From a checkpoint of a small mixture-of-experts model trained on Wikipedia: vocabulary 8192, 16 experts in each of 12 layers.
Below are experts of layer 4 (counted from 0) of a mixture-of-experts language model. Rows are named router (the router's row for the expert) and show model dimensions 0-255. Each number is 128 + 32 x the weight over its row's rms, rounded and kept within 0 to 255. Numbers have three digits each.
After each expert's rows: "comes before" lists some tokens at least twice as common just after its tokens as in all text. This comes from a sample of Wikipedia text that the model never trained on. Tokens count by the router's weight.

# expert 1
router:078106142132087123138107098170129155137136145086141126154201078103109066131136142107105116152098128178131150101108172163166068127064101109130169106190127144182166116168156174125151144125103168162104111110127126180144133112148111151104102184143166131151138134140117109088099098096119074150131107102088174140147159113114128153082144124161094175096178056097176118141104143117145132113144149156124097149178124119200160154188136101134134242117105184085142123105178126105050115157118158143125163160119134141159098116127078171111032091109112162122109072102116107179118128097142080153116157124162210169133089070103169162134081062107132133155115129104102109142177101098154105120147153115131134128105174079110170092114097141111104102128136170101192129084132098152224128167106107
comes before: "\n", "  ", "-", " 0", "|", " 1"

# expert 14
router:095098058129098132087090121137135165137118122185098136157129084164127061190155163103145130190150133140131152178113124086136122107123146126138120095091063124135071139137097074049137125118130145148123089128169110136188061067175141163099170221105128169147149108129156136078079086082100116192168155171126063197127152006160125154136164169123075169141157095121138072117145168127144161109124121153136175116157151129189166123091117083113155093151175150135139126136151142108124138082052114117151148164135119081152114128167125190130128122100113082122130178112080134114154162169143142130150181136098151105136165145108133111134141103143152093125095195168152116154132166093179115141134121101076169141152137095175099104105102102087135112100146153087107112137105144143171127070155147
comes before: " |", "|", "on", ";", "n", "l"

# expert 3
router:113113101138065094162130025130146093117103130111115132128104136114208135147119128090113127145126138150128127102142138108177133131137118091148143111074115171123080124155129051133148134155091118174100119128175125124101112135156157139136161134081128178133133184064131150134184122086096095131119073117092061154160055103143141152114129147203085037110101105107111167147141151118131175102107144150120103118197129116149119085168162107061187136082161135109089163126154147086126165180072150106134130159176141089173140112174057128124162091089145146132106138105153095171141093122165153105153157156133120146158085125130118098180162147151168171134088123079049128146145206157160159117103113150127134121111138149093135092128114093098094143198105151059107098094075084115093171176077074
comes before: "\n\n", " The", " a", " In", " He", " was"

# expert 9
router:157106157145166115201102085110130093109183169140133093121191108140149111157150123152060076139094173050109108162136092117175152104201116125151169116121125102129158086124143117139167133182094233174147120124108120064140132139126171115138151149069155183155133137128104129114131123089105127095150157103040098154106095067117110132122145179083128159120145108092198124050142147134135141103161070136133166125131165181165154120144081102127166149106111143120112155149179145140050169136052104101132200096099156100149103159127053117092116106091127146099112130089176169144122071165114089075166146164117140128133157102106122126103095098111161165133131108132113084110128162135138132130143129165125152133191152165083114124116120127176065115164191120106069125085131130096110158131190139
comes before: "=", "|", "-", "\n\n", "The", "\n"

# expert 12
router:159077145128123062151157138119138173139040145112151125153128128117136116139149138150117112129100153134109083126152179094171089129144182091154114172161072085109114140163104139118164160140113160178122090127123136129137160115126144181137195220108142189129093169065104140099191153087129069146099136169088037112077084075110088093119118191113142108149129089156162113077140191083083153179110096114098183138110159109151126092152118117078110176090141111134139130145123102104123141151140145125191082123116149118139121138194134160114098128092098132114095140102101144134115142120116057156150149155142124151156082105201127035047152077118169142172103104138133108188183140152163114172145098185092160157094118091078125129093113170104150124186145134110116122141137119169146133170141145
comes before: " |", ":", ".", "–", ",", ")"

# expert 11
router:123081186154132046170138095080141076221168105036149086165133121127096101141171136161186105155127156123096076114119135098128078094117200111112084114166128099138125104097138119136141146140142156167098096147164136104107102136183146139136168089132187143161127163090077148147141098142104124155056116112137164121150157140100156126159145117180134120110091128094134137078112129091127104124172103187130104113091128117134164128160110087161186156090122143122144126198125144135104116084106142076174082127094202108141143080144159160136147126149113175152104124149137176156108080156189109143129159150163110111156149123157133184049079162102149167101165160075039180108170138103173167100093058167106137139125085145127097132124072149098109102133076162142100145106146157120168148161142093
comes before: " of", ",", ".", " and", " in", "s"

# expert 15
router:102160132165137114097116150136185124071151216156151110137101139118146110124143122148046104130157114105139148032162130132153117126092143132167128190137125079146137127099125106129136128095064136147114134096154170143120101135110128129120131129173113188200062116075125138086067112125103127099082083111126102129076183136160143148159159129127065177142147116151113162139149172159058183081148135155121110152136133109116161094094104087082178137107148146138150128156103101112115132116191126104147149128104098132131149164121049157168079102150164112174068071173141200164115179092109137115115140131150141130158068111119140111065133152124166143150173097116165198140111118145122111086077114116130158101178098113108111112135120122075078095156197149070111136176137090169103054073147059
comes before: " the", " a", " his", " first", " their", " an"

# expert 8
router:061132130132058153157190125154145092131134120059222097120155141107147144155130140128092103126090164111098114154135161038157138115147097127141092147096124127172160142178148140114122163105150111150134087107192200155078101038141105137120128162117184200123179165091115123142137086130103119105093184176087102117117111078124155127119160086161117062119149150092089148105167155064122141090146156154108143137127160148152112075195083070140169162149150161137152146139169111086093116126109172079133128124077122136181156133190128174183129122119108137101124141136094113107166150106093106090133121155133087210100144128167174167083110120114150117175146098085135110122154139103143133104077183118130131116114140184111123120088128085092203123094150174123161128142065104125130187089104109
comes before: " to", " by", " in", " as", "ly", " on"